Below are experts of layer 9 (counted from 0) of a mixture-of-experts language model. Rows are named router (the router's row for the expert), gate (a neuron's input weights, with its number), up (a neuron's input weights, with its number) and show model dimensions 0-191. Each number is 500 + 40 x the weight over its row's rms, rounded and kept within 0 to 999. Numbers have three digits each.
After each expert's rows: a language model's description of what the expert responds to. This comes from a sample of Wikipedia text that the model never trained on.

# expert 9
router:497510412532453409549510507514480541502485510434519516514500556507540476494548541457530540542534474490565529466465460496466505452493527473488477533510474473507567526456508506533461547495480510543464500445551467446498477514468488464525466519470604507440486479454526445486511500471509451457564450496468475519527506462531462441513517512468389480508444562562583514520486519597503465502531490501533525390474561515486552449505510485536455524492546515511524540476560556479470506557534580513499513520477496550431444452410583513453487509569526534553496433474460434470473425505508428573
gate0:530543461600558469545434546489481541538550491472456530532504483522526523496498483557504521471496502459518516444523440561498488537474584472540468480444545450503497460565518466497457545617569516525484468502482493503453502410509515534521420499499478479410526488534530488512456478522485410488506526546477564507553429513529553506553530469566468475544520549516509536546513520498530454531434566534526470455415503482504479507503454572486448397547419491512521531464567507525535519519461544480463461536521475577504455518469456479501502484553502433476473524525556481543523457492565572544
up0:467475511488445521395470455507523512481521506519528530474545432484512557507513480420543410510474473584451528523517441501489494527472538440425480566494542501516533513497533557462422474440472494569528541518427436507505493489496500569508573537446538458484490469399490535464500475465451429474552477460521427526543460516515444487498528532454491403509452553543552504480516490557517498515521486438429580495521514455508499561541477485489561505511478509544550431475518455541491496515474535540502532534420497503498565470404492527465528485504520552483466479507473579523437558545516480550
gate1:579448518425484508506463556393458510458489540478476456552447457516479423489589503488529576538577515483535498505479447469548491576571530446480530522526436513501498439506514554520516475518493509455499468455466440525509504501433538535468480542492528529473478529483549533478522477465489452577483381458477529497546488461534471482518498494490487476550465513537541491463510574514462464540496405463482532524545533460477475481485497470536464449417496533437516454533506431560515530480572452531486498506566482479447455450538538574446499522543535503449508497429461480536549473439452554468
up1:552460499480530450443516507502461507479509444423516496476457470595472542496491493488433454491450550477515530512482478457557488489581523552522596514541398444517474474506536527541535500485440578404434542424517445527550449483476478418433492482503512532474482551438472493503462488470480452474520504502505564495495461516460552514507450554565483566503461514546521401497573500512539501503526518487502520473550528435523495501501449529504559521527562535471530515556436448469481541482519530481565521488477512547526535433488557449518565522515475599489549536515444564509541531515509544528
gate2:516510482543465428491522524504498554509454516522469474457494501489417529532560506553479542565506523492455572469500540533524554485481485541477435546549476491535476461459603537500531581519504467531461503474533448520487464483482460527530488428458557467506533484522486528494470541506433452469482508452475451574520415515518458511499533489560451471533459582485633477501442535475525452487402474487509565523476501565440507517527529449568421536517486502521578478517527446521494502508521509572464490448561583516492537459514494466486532446568495516531467521437480486436529435533544481557
up2:490460480522500495478468491524461539454512506514452463521531569528537579574529561571470514532504483539508534431503542528517498488510527542553511538569471569418495484528524476466507519525585492542490499459496487512517496446471523413554487473546498457516534513517462556482523455514470432496528469465507529524545436527540455486535500514509476518520520596549550453494420513543512449567423493534512600573463527461453482497521566499499445497551519530539510560518538436538426517514438432592453448427553557497497523502503488487478505477563482447520518583428472480513510501558515548566
gate3:492432506464459510514546506471541493583510476539522430527471477517534453428479460513509467462493493497439506474490486508584595530496424475522474519470478464395517433484534510522472469461448504485528472608541467525516502527523494458500542462549499510491499587469465492513456570497456582512497516471524485557453537481503510618531579513468422478501539547526502492504485570477501558520456552544488462488490469507527549497442510504512518489497509473545520462492467502476475514537482479509518452605499538454492495403540509514570443587526527474411483456405504522474514540549528527581
up3:502454527529480472591544520564540485511489429487512477533541412577528514528488474464512570438459561494536448561484514493584506541528553465516493592482516528480505474543530517473540437555392526495504493489548516505460533544535505451463552468509518545488454497460581475508450574569500489530515498391505416510515510473518445578596509511434458504553498494566472503508433540479529490531485501519561467481448485569473528504500481482467482532498466503460475446526518495521461538517518525491425454485474419471432455487568521491534478531500539510465513497419506474555558548496474505541
gate4:512504454552535476482496501479508466506472529487382541484540466476528528441463560539577503475432501379516447414463540521467520561527508489512526563515533444523434473516489513541529598530459498505476498473499499509472535506471457530560467442486509550491472467506572527513550471515518456505435489516491449489433458484480470435523582530390486489512526533520437511494510524533526498581436533483426590406442524448460553449498463522491463517469485504533567467524489493484561476566506555510558479508448511537495500472406533458485470467531491510501455435553483507502471470495455512500
up4:539543517472441552435473519513511426482462558447409529479527531497493517483474519536540475440449528393506508413458566503494513532467477515443508523515501488515523479484467513545513483500500433560520581490521478527536479469537423592511489409458554541520520492525539503480463514528488469536454487520510538478479494433465446470467627517511495519502556577518523447511391518489534474541460473497460572511477446434475449447477548481549551501450502448462556464487562483469518487560532530448549554517495511525507528521447455510503404462484488494507505478482512507540450515557411498515
Function words opening a clause or predicate, especially has, had, have, having, it, there, she, plus a, an, with.

# expert 14
router:495506484540561470521511505500409512508491516497480545526498489449520533575599485599559548524472508514522545431453527558525523531513464457455550518481507467529548509443553536512453498524483532525502494532553482479466469564431557428502470575474500513438579504425533489495469492506473547457481460501520547588584492489477492600473569523502533539497428505463482571491444528531519503518482528509482509451552463485492578489480547545535564506494505459544491508510560507483580434538505462538598529477435470525449491466405520539414447481556473534485490485509494487533509471508495496546
gate0:532492512516527518531508529517460525482476530544577495467467505497439471477494544551394513468516443464431475468465563479517478447498545391548546525583506453531531514589455543492521546508535503514458546564557468431542450580442565448442519564442515501518533454627451517456461459486553456502509519481519452499444561505537491513415544531475449521515469545533489458466489491466496514479538548454538503455510512476477471530509452476478533511528520504495571528482521507476522474520491468492582511443441470526440499558450478519459507553550521503491437496429416520490478514558531511488
up0:445515486494535416436509471519484503501519490446514459524474472481499567454483543453459523537526502502430502513438505538459446481566502493544533513511502509520494467534513429515468446535507484525538558470451519539527501473595493548541510443521522495504504527518531476476485493491493486446464459508444534481407558488558420506531513502474448444543558555527428522515483549507571520507535470524492521483475481559511466516591456538492552525529530486527436364546550502459500513442435573554503548565537493493523482455611555507491516468509525457530439499425566451600511467502539523468
gate1:503477430518483508566542534516517536517535476495447559509503470464517528437541445537546383484470566482506488501433450542507472477524519480505556509536452561465441508507573446538430549518469486539500476505509478480582512485457540467481453521419462497445513472465473440462520441504468437530545541530497414556484497499516507588440562433501537518539428417518544518453461478476515521508463470536469445462490535454553496473413504430519533482473456517487436491485490479538549452543554496543451583475519526436505507468509542504499521550446465565435488514473483487476444490547433525515
up1:494583543517446563540475552463478471469480521517494387515437413459581495568500514434499473568505479540525499503480495540515470495518444513523475587486564513516495489444466516487494522445544549479490474523497470499360458483453467520469469475509496506491573458527475515487496510503527499451504494465461568472537465423462517439525472451526539543495491533436470468587446443455537498512584529487485533506489484578493468548518520493538477490503492458472448515476585523532449466502521562486502539485506428569533459436483506468508539500420510440481584528428500453501453457446516460491
gate2:408532429516564458572504489486501497540591489509524560501497364452455501443471521525506534538506513480496528490497436475394566461494497482545577562490515515494474510491445419505457476540545478488557467492502503521482492488495621472566548463514491552519483528510462451521482524505491509555426502496517552442589524491527463519506555441424509469528489474497451536465524512491523511495468470542503470443502521465524524495482511529472548485563528478487510555408420477586487498501502473512484539532524490476527507512561470576461412542406489504517560528491553534457521479456514519513
up2:568533509523468484502434463510524501473458550478480438426516509556516494507436631496425474481570561502445510513505525428509491548471476544554472460538481447406500456529497521486407531461527526388470432570497470442529429551472449533441541454466502537470476537503435475475534505517493540509464526483523481452557522521476471440527505504500527471461547552484583522474470516477536494410482463468562544487580519501439494462553485536485475477485527485494494492518487496470481497502501520503505518436475516521492478493508509454517451541549409476489442442445444550576513530580502513524
gate3:474523519487506515507487538513500527440544525477552470557481468524472503488412512540531450537488538498462528529477519492516465498548448469512461484422445473534495532467522507477512514375515596582618477537521410472556460593492500487533460469488518552494500546570472508477529411532497371451495536539556449497435503524476566465579542498468517493427493466447449510446497533497542500549527482537521531438494534582484498535458463471485428484489450495494485438540456494520520544545522503502533519533513499554484464482500458506459503513490582487556538413446469504505485462511504498527
up3:483511530464503475437541514499529531454534525423555567504558545524483590543492437550537474476467534541477503532522473455510508480505514449439434427474486487514445491481604482524431484431597531554535501469578474603515455546506500483510530492456442500497550541545443484525505475564461494498502516440486458521509447493471537487485535479480573526523507469476549443451557443600531506526476498448541509513506514492523511502503516487485535456539421413530449504464533472478520498454452496485472396556567531478520506530516495527518526533495528483563519387459530477489548442518553487506
gate4:498501524512543512440502502493484497459538492422412480472497507438474513455515455489385499474576538527514491476490469521475527513572441472467513477552549500447510504429513525550496488512508496465510455450525501470464474534532525505506515550472516533521511497467489490513493485547480580500481583391621517524579503505436437591431482502513511501459525518473486487448543480492529532463447548542505464567504429476489473494505451545539477453430492437445471613515522527522503448474458443435524415510492505512506472488494544551495490495500510524546561468463462504501540427405510577551
up4:496473547456501466442527457460435574537610574502551468510535535539488445464521483548458493535418503472506460482498506479482488510423549490472456507565537485434477515495561487433508538488493483514490531487534468486550513490545465472511511492471480440542516515539434535582583481475547474486518566558443409484520486524506476532477541445463492485486468513528573475519499529518533520471513523498449512535440482476492484557462518502565533563500424547469558534524538519497570453483517419537528489547489579558520402469498487473488506548496546453496486449508428575478473508591477413464
Middle or opening pieces of longer Latinate words before suffixes like -ing or -ation, such as enl-arg-ement, disp, dist, imm.

# expert 10
router:474435434548472468470521503503452564533497566484431474500488517492459474507536523553564536551439522557498531486477459455433447576457503472557533487541468507467485545482559449524447484485464555531488543561545479466522432477528458509510549533494557576493505445481526493493500577479487517530538437478497486508582478466559537544467535400522440559446443544529524542486535516503471474509466530562529566465512508502531491467449475487545481523490542436542503515418581474501489509483493584535510513525486478490465476465462514573453498369503551522553532483431474486522512477495587476542
gate1:493543483541459585460503536468456485462555452490469565487526481463510528497482487515479532464517491472505511483485515519505556479470491487515439473525458486438536509481588500482502536537457535534503550583544512453541504528496512530544511440509476551515518495535534481384434556434444559466438397530518509536441494521494502566459580588515521510508437465500515544422432495423459595517581435444490459505525514517527463505505491511538508524554491442524519540541459494446457538473489504468516570494538438479514539517452581477523574448506507522551531495579462551441506486499475489555
up1:514557490523417488487533461514468483546547482562545526417464487461427463475516556476440562533556453481476515488537509447486538512454445504463467526541479540502500511528503518511498479460514523552517461568479582415465478442531519451507551528469487433486481513480445452417468485397488574466446448462478506486516500444465544525537519490480510453504458476469529564471595437529452485516506540438448564523571503402523490518456491546517503580503549402477533504453471482479513465492556405543524461535467499548489538520524521487499575504465543485528482447481491513508503540463517457550
gate2:484502481529504482507556455502482485502400452502545521435497518560494474519489505526505534524455495526472492508506464563508631434488537469496519510498467526522486508508485570584505547567440518559437468436511500517531505505503560496521577509530516456476495473560493474529475507607478485511551550511554467479439503525550523500421517505506551489504496495488437479516544578532550466485387489475530441531412436542482456502496393566571498533434462401524472508510484540511421496562524515477458466454486514542516511474546496468555534522512521450454456497479533575468510523511546458530
up2:451525502518469494495582536460443555584548497520514502500447557491531524504512497584555519474536521427506580442506485522517555477535481404536443482469487464491463485545421500527506532533490509486474451545469450587462512464554577523522519500564459497447529526489517505511494520520491487516441534492499496478522531434536438499478539520434590459368420468514468451548459539507496487503506540527438426504492411435507493501441440510501474464482471492570493448523423509532520492572517516507535513490507542452506441511564529480525457511512544512503590499552471557464544555504517517516
gate3:492412557493541460460522523470489526511491519400526477548505493449485515478446468505507458531506527479506448478481544503555548496479520474519531503589581505512462569464495498510528529469477485487483499468493484572543539439526459401532520510432517514458538452513446517462485515504470411504500514479499512490447461498485466525468554497448532548517519557533507439492479546513497560583473496556521511506454449457550495447458482574510447491525450486478483463440540506502408394494466492518391436470490549503468457548449500546483523500545512631464423525460553505524552507535522536429
up3:555460512537489488508503521445516467468545507425475531437531446544494547557603485467531504546497477510496446515513448466456529547440459522445488489517487534607606505530424500546515484531515476517541479447548372557527476473519609503514565491539478504495486511459483461566492453501531536520542480470467478410521494463582490513480484563426528538512501519510469417508508517470540557512482484481507512500523517461477471500542409527480506548540452512449536478488550494471510538544461520484470523465499498496496468477481446556472521505525578534469512529556506483376460484414473459479
gate4:432531493469472504498487479480515496549474501503511574518455465511574505532510439461502533489529532487466519464525512563525528519439430449587540426486447457476472464437416489458507510539532598472523431591506541476493484485445487556567510505470506458566548543502472480503427426504543516489579538423558468480505523485507456534460510515461489437485460506549476584595486521476403613544478447511496490501452499479503435527457497549491475583593518509473504497461552499535492490552514553495506496511499514506529466557522482516442472527537479532497528477514506547488504544510508409522
up4:491465537570510559535537488506576438475499420428540494465465509499517485470486533514488448495469497564480468515446494453483502524524527544516435523520542509490529516587504528482548553595544399564528467482444541518485535529512489569466572496530588494508450467426515442501415479467504504499490498494516547482479565529538501491502504578474500471569503479475517535520545486449518477484472504457543526508476484505496465472485479519482510433486459570624493583548503529446477439539466454519536494571496477453456515482508499486511592520563502479459428481477505516511587459453407445506
gate5:440420535541502522485552456499526511580495394579487532453480463456441503473524487548503418492513510568498479487421498436515496488438428458555500515550489484460527494547454501555521537531503484524498441525506477425540447477542516504557568522461477432483503481438501523477446489475429451479510437513495545493536522513513511546465485477484466487520500472503516508529419550492506431465484469477457565514439482528509460482516474505523564505585482488551507561509562511584489518558550475528512547531554498378495535571509498470606486526510475548453569528416487528493510482465489522498
up5:509446486508554510436507513483549538560471471560549447462525536487497470470500535474425488557521568491534518557476480449476517472462575374511457500519445534573467550463481434519470487519452483459492558520531564454523535516501439501509518497462525503544490476529561552495516541534453569516530504559491534529466552532539604506501466482563468507528472494467455495616478478440489514559612546494451494519561545507512499513522495471498520509486545467573489487486475485534502538392514588454450501466515531495512513583524457505554496497549472522518530480464547437520549528469553521552
Determiner-like adjectives and quantifiers before nouns, such as other, such, many, several, same, plus compass words in place names (New, South).

# expert 41
router:520502474519505449491489487481461536483479513463492486501455505478498517543565562472536505499451445531508587488467524433468547505470459487529583467541494449514564557497551411529481521517519514494559507484542514519458500478493550533482477550478524474437502473457509549460476485506504514487558450466449540536536528536483556548455539483417523508500538518503446528569467540496522450572560577529485483404479528583409499444472501558517478462496511517555501516419531570557545483483531517566514557530459511532478519482515574497526488453565504559580478544427452411448483430499528536584
gate0:489443523563530525409510497468475513422598548534466519590566505463484470495493433430519480507521473466554511536514472423489514529510499496492551524490461496490462536545470520492475466531486538513456509476506488493503575507577469463542486539533527517544503482527547436455530551586571526553552517495559476486524538510480490500537506580459493477588575513458520575515538481492480504514560522515559464449431501581517561472462469571553560463531483590545526512558553537406485461461469463554489522510482475470481475441450550449474502519499546557484486526456443488447510514491514501556
up0:429537457492595463515492556515529509518481499497518515427460574511478527503513545477485504503499524513517548472494544541500438514485525499580491489502542508456540474461542489463457529466487535445528575518457509499524417472482551536558514454419499535549430516481483540520482480451429577417473462507455535518466531542445474502497473440490493538475391467589525497504523500523544500514405562515454484559524505410521420490514463510463470507447570453491498478449470489591561479532538586462518489508554562467508448577534457570512532515433530470503489518521458513557482489518522499482
gate1:437501512501515459500484555484518504442523513438529510551573427494510516522509588540495557532463479507489567460485429542515559478548482448518485532514547521538495514533510470486471536446463536493512497496509508518542511529526488522443504484527576536451448530497404495450491520523557577540504557512528539485448506467479506551493522543538513484430500452434520428536456507564494458460518531522492405448479525550522471523533483493492458529442460488424478566428506450502523455435558603527534512513478448587401558527525576503496521568507558493534520474474511551440457461463526503576
up1:390511527470484534494450468526525513523500553460471479452517551472437505440505494483506530482540461520496490526525465557485539564414469519524471491504525565485434498484538534482474486482501535534493507519488511462436491545399492588498533500458480496548499489492505510461520606521523465446572511535436532445536436507575496466497545521539482497526522473491541597504530575553506562491477458446487496514424573461426498544525494463483466528577512475464485584510546414518483497497498504561507562463513520567486566549529577423511572490488490530507497567514570524479449542472548547507
gate2:515459532542436520592530529496467475510537488497539554448496490434526511512475517415487415465468458478504502498504496503534481515483484487410467536480449488563517520471532533521463466488501537518497531493501468520470474443463409520526493441543491528452472431439450545473501479517536610463553443483513512522498532511570482442529528449495504452491515607523543435472475484471563463554590511545522480456516491628440514490533483558517525494517446483555532510532477553454555527504493423473462467549481495548497476468432523474492499499448458497435538485442476458436448469453515571560
up2:505501481503537432498499499534521470533544474515531516521536485500464517515454500483446481536482451480459498494537435493584540513487471484473507470429523490484442559459541477519481430487484563445537558443491514421548382537525497471458531589491498544478516422508501501598511484393460495460442514530478502509557463444499503521486500448496438484599468504440529447485486435434499428508519510462532498566507473495567464492503513588533567513473501535504499509519457425575505529439555533450537550543484446538541412502483543499504505500507506421582517486450513495503498527497546536438
gate3:526512496499511470528423486485494524495521411506554482432499538509421486544454507504568484443487489503476474495535479518505501460533486521433464508443440435530555487367470479519476585482523523474493531493488521489494567544445548458455536475522521542472464498471454476490525583462463475492516487519505542540482514452502535542584514520491515555542460494462560479394461449521511519476540498478456445465499451506401479526422572485527481514539560501462457476531511575541460458509461496521452501417530594508483510423536602517442497497468492465514484508444520500459502569443471469552
up3:548512532503474562521509548532497490477471478479489562491549515458452538506437488439481532512552533518489467552498559539469507484488432543529426548482554532566484465505429532482537505540499499489424547462520481504539509529529455579498474448453526520518484567477590549512509434437584538545505448477427448509485474477423480497539496442492461567476405509480473443511494522567574486452504459519531578598494583503515562496476539433533470531602512484469532539509494502547499463428524489516483499546451507452535421529464499447476494512467547514514503539519446536460527472495546545523
gate4:566540570488538479512476501479496443524538502489468549494478526407484475535528552491512490516526567472470543490501517534524493616610454492548544399499456461515492474446527563473512524496454537466500549543478518531492418396499542467560487501495495433490530433475504473467542499498487494497488452512476476495535513592497389610508535449491548491546492404541498536537525504500539458534515480575422528505534513513473478490438494485508550429491545489503566517543482507561513485485514519554517460557458575516541483544538493563517482515519480499480410492535486466512476496492482470575
up4:478436535532484608457497454485508450473535457505464547482590509429493516502556503485486424422579495432530520492536486558482559555494541500582481492536512598566516451478500512576556465520496589413467502461502503490451527500474483439528530555482483463496518521539465496507530510561463491507508503497492456453510455501495547543468490485502458422541503472529459535444459484508516418505515490485478425559566537465550505453438537519521485494540491556563458467538488439515496520531520515513493523530477529515463547575436456615495523443517460452518488469511585561479483459502502513521
Equals signs opening or closing section headings after blank lines, plus he/He and was/were after sentence subjects.

# expert 24
router:502516464556473487557522498450478597564480483522540464500469521543572509553548557499552527513492431535502509488469497492507515522508508484478539459536496482531515546499524518558507576495513565502558476524528468394465396568530413510496527522504588535466459457490558507539503537526554502493501437514485531563553451484555505499484465482469436536439532528498465575474453565536550400474533504590529437511537496500486548476491494473504487564473525458502521532458575525504461474526530551458530557474482499599490486441422547490430456462513494560519510475467509472492533536453468492570
gate1:556517558573532591460575504565510457553549451527477532548486529475542466470478430482530516510484520515492498474488617522469489535450486468525566475482572565561474541509490455461530556572526508557473550498482472452484478527529452488446485603523480459499459460472482526520515509456524519520486494568466466511582518541520515523514518500440418524474532510520455516474449475494536518496505482474537444478526471550490490453488421428515373516472570519543487483487417521514546432486533476513434495456453514480495562528505531523518569539542535441498473524472551478446545493460517574477
up1:526496523531432535411515454482532521583450498557501499466463534523580496503517512470513476486549498509509580510498527528515503507525497589499566518464503403542468543492521503515539474562534532531477473480537541465465539472526502459474542528531494603491419524530454493552473438537512493544501506514560549496480470504507487478518490531429487495551570391519517515461471505471510466576509515540525398457456512506490407454501566510499468526452466469530423441429449512458493470466545557479465555461568461553471475544522522509496508428604502475482471489495462540565475452496471569491
gate2:508413476515561430514493540492449527548438573538546517596540509489401516468536475474548520476465498554450501510500402453493499534533497486546485503478531547454576498489525446502499492502561480486458488449493466491519474541491535480461521450511471426487543561458493525541525546473413554522533487474523514489502514529507479488486596477465423436554508470481435527457422526502447443512469513559470503511477588505527496537507468517538520439531555543505499420490479491479451475550482550549524504496461465523506491398504441470537440410537498540513486573484550456526475528511579553487
up2:500452500527474457513485531542564551442441498550537472429525518525483526493490544463436452494554452551475485559443566484472481476523450532529467507551502396523496582480445534569522553501518467509526572551483470494499481445589514484549533485515552469499428523568498492456468432438462500463516552505515514483535490458474580491519480445500582447490497478500467565514568578471542526473423483473460474471481461490509473411512617494517466411478504445494470598426476431539467521517460483490551499510515535501502524526472520541469542513487477454530500484464478491467515498486523457558
gate3:519502489499505504475557430489460432548528437545492500433552463500544480501414528519558457517543435543599524464510604555504515508522505508477548504529582453576471518486525494499522469511452553543513471482519551461543487537545477485561480428502507507479471537514570470482506571532564438552500515543452513533465509474554477521468491498456474502445524539500486502545501544499492457381485535494512495475446501465552501441496473476464452512552523472472451465513473533488560514534488517385515585489480422490481547453474500547476488415478446475577509502494550514506527529398468503562
up3:549543434484461440466411494507523579502451574434518542507467551491444546515550441527533529483506397417484526566506488481494509456494569563451558441466509510516439436579545441521495430522482542463523445427488448540481527486564497495441440563484403545495489536504496540536482472470518492526460492525492498530519504421537472491499503553487494543503431502455480505501533478510484462554481461534484472526505452522470441466503527510495531492467428514606486475405473468474559576462477544486516449479513515518491449502583480502563447505485521467476461525537482459522503539505538486471
gate4:485505487511544509530527465444477548538461463485489477497459483472426500476531436519443527490438484522501515534549476587475532498523500472477496436496530490497536536486451498559527508481539465509542469515483537506476442549479552603497507401476422418476494554513426480513480510505462552568513554526496537548516489476536517655522588525489474484475536485515497509546523486477583462503458573459479445551512421519455542510564504492541538537515562523465475539416460470471551505487480558481497513538427508522523520471445595455453451509568512504482463522420491520455515531443506524533
up4:471487505517423487460520479529471556569451453444554571557442457512420519461451568543486480479462526445513470485542495527476512550526525548474445498519518479494513553509463519517539458512461508435572514559525467485488445548495500540487479440484461421456473499541491548473512458568459507573495535491512484511512485550579543530471532552499495502475506507484467501513495524457455501498466490421504506561397450522470525482646520471437531489426525552503464493495483498462604457495474569473516481476443515537522580509411567497559512541439531505496451543465550515473484464507548527512
gate5:497511533512446524484508527432452540508468582534536454524501523464420552569537414479515461475537494561475446479415509523517475509522520472533407436557491510532501531505524407531553481440528502474563521516465450498496424572525502470434474536503505537512479477541503543480551460480545541484446451520563531518548510489496515506513504492429642446527516479511506575463397420491535476462534460533496450479525515438490498466433503513559477545459511587460480546459525497491435564478433487449508475521518490433523467531505474515529468519490491490433515457472508486467482519454543498530
up5:565571462505470547507469540507542531499511493542493532479511467492393499447483579487475498570508490465501567511449502508479498547513509500521520517546552475479526544504500496505506480499514511474487565447501490421494538482558533446580461471517539464521575534526522475463458454488401445550513496452462516437507516475507557587525484514510467506517551482507571462573526504485361490487516497500490533538529569487475515447529548455513471457468513429503516512567527560620498495436516549493516542581464515525470528480520470457426538493542490508493433582442524524542576542525458454516
Capital letters and codes inside acronyms, country codes and model names, e.g. BLR, USA, DVD, CBS, NBA, GE.

# expert 28
router:501453450506479485523523529498465544569442527408482519485495539458475467504512512506533546547418470531518535527457576458477502504509492458478546481568394508512502479433567479466514524467544521519530497428559489484457455509507481478534532560481564507438473496506538500500494555486507501460512475501496449502562434517555555575489562494357434515502500562570499493502474532520492475531530501555511486484569541535488541519497474590520518546520581459560519516401529514501545477513509553504553550447470460522468489443478520566459402432505517548498493452481486495458489457540570534512
gate2:466499507511457475485437455508485476570501532466569503515439504491498506480407544537477494480480499503531492513475484500506501559505452477455500479468574526470482516491528515508472503471470469518518485466462470511462438500462546466544519537536429531548464520503494494494497495477464540590450493478422447501467525519446557528483520430462519551464501530519517448541526507454523439523552478501430505570474432575545491550562543568539458510445543448434455562449435528596507417505406499504591454405448456505520580482522549496500506520492514521518530410507521481532513530401472510566
up2:536437489540507493575446416589509420554485475475495501515520452473493555534418519473478476530482518464510519518473519464545535516554519488491500541501618511443499508497530507472485479467500524451436426430419530407510486583519519505502475541494524473549534477548560566484529500523480529494463535529489534455453506506529553485484551460523521520507457528601511530577520485485489479447580522435449464571448455554539455466508536542535502450497532498446461558448456543501498489483362497479542485521486462486552478488481535511537471503544484471522513553519505501504427492408505534519
gate3:453474513557532568516493509466512427470405477492544476519468635499514443518506457551508533562447507596544511517504373533482502450480515479485535503487482557560472512513500544539522449498568567484427522524564491510421461484497551487479510490534554550512557504473517477536474480486465498498570452464518566519436527533511509467491461425485547527464488524482453463486495512532444469500488537518442428450509577519524487506473420534541456428520492449486513427500510520548490486519538487517433529495457419466477479533533431465544519466457476437440564451451499525498477500465531513486
up3:553489502496519530508480520503539483567495430435553564472431579456508483495449488393404474505505482461486519498550530559437500475558506452472498495490528482527466546545498455467510474499492459590497468523487466548499548526442554465572487529486516507463503437503552523544502426588500468422493456550523536544487507489470507513564483522481464498457517501449503512515491544517538439530462545414452466553454513562494470534529520479442370510493586465476578495507506500517419517535538563516503578493495472435531454468492491540537515542555478503505464440516495472423543478507516516462
gate4:536488542497504547495539473499516529510467531553605488534544517492501445455534507421492491511585488442457474473529526450534521500479458505487539498452474437490539476577509535508481553555474484458546582507509524469491499554484475514476523441517503500520582481498576446483451515410529529507455564474500563458531501504488463494477534539493471497475519527568503566467450509502467534413563416519475492456567433497552477540589513392554553489466477492500495453572512514549547445584505525464481461516467505513456569518546470525489510497490502476391461492518499576518498533507556510419
up4:468492449522462483509446519524549442503536450472418488452477538583452641544527509460548517428450510481504561507510482498507441498506475502518499499503489530443540445471497440503515573477477508539548475476556471500498489445516482413470462492500553572470476494494499568487557448477499541508525411505504572527493537481471490496569495489496426524466482474516512469535497455488557507529454553453506452535431545422480496452459531509517474541544480589475490490441427418441428495500461448531494548537520480449511468488531515542453513528500521463595458501470490492560561492453456507582
gate5:515558520472551498442509503484426459480526540512517483502525499489514488537471453476554524473487498470501500460488447524466448429455551507472468493412561548543508492475471507491479488469399500487470379425468552479511556504423451565521501484464549476488542564485536510584477484582502543462517483507479594523487529471521490425509432447524484499526502549419415485581566489484544426525508415504495505548474537443532517522530468509532529511471477477512555473428521475499494510486452530514528504469468489495452507508424498456402535518472502487500440552507438542503424556542446542470
up5:497475523454436534523479489450540554527524528480433481513475507502508530529498568519481506543595468502493457562530514494418450484453566401469510537551481434536547507537484456487530470542531458491544442451557490530525541508537517449454557538410563511539540537509467494461527540496549483468424523492550478507519535426456523536517519559559483499483459533458530572478507481575512478610494532527458441519460573504509540472509599560511462491530488403508441470514474498462505493490506433474455464486482485479458473510548515519476434474479450515582497532521498498560508460464594539497
gate6:479469494544477532436571464516482509487488582565495459489453552499503542540512462513521490524462533500471645415511517491542565510436472476507538535549521499504542506536478456457511532524494506483542485507408463518520425548542488514435595492523537555447502489491513528464494490529516467530480473463538526525488472507515508478429483521423429471592462535514516501515474465561545499520491426468514485548478536496478470519436517543521508547468552487548490542549496491501546582520452526515473514519478493487463564431466504465558369494439551544491419563516493496490482489493483391555
up6:452526535502504533526446496481505489500438490491525548514529495519504393478520584481520578524493502496525527574483446488531452520585488441550486535497451535429537503489427519479508457482607511529512450463501500499470549493484517540516496508457405443524455533487484408487497463525517498540482478484517514460455535538518508557493476500527586523460522508569521503435512492578504450531509502538471433465501408477463583469519437467452529461536456540444487488402538536511442514505493495506478446490514501479529451519506511486436583539582511518452525502501527529465536427564519619475
Articles and possessive determiners, mostly "the" and "a" after prepositions, before ordinals or names: of the 2025, the 46th, its.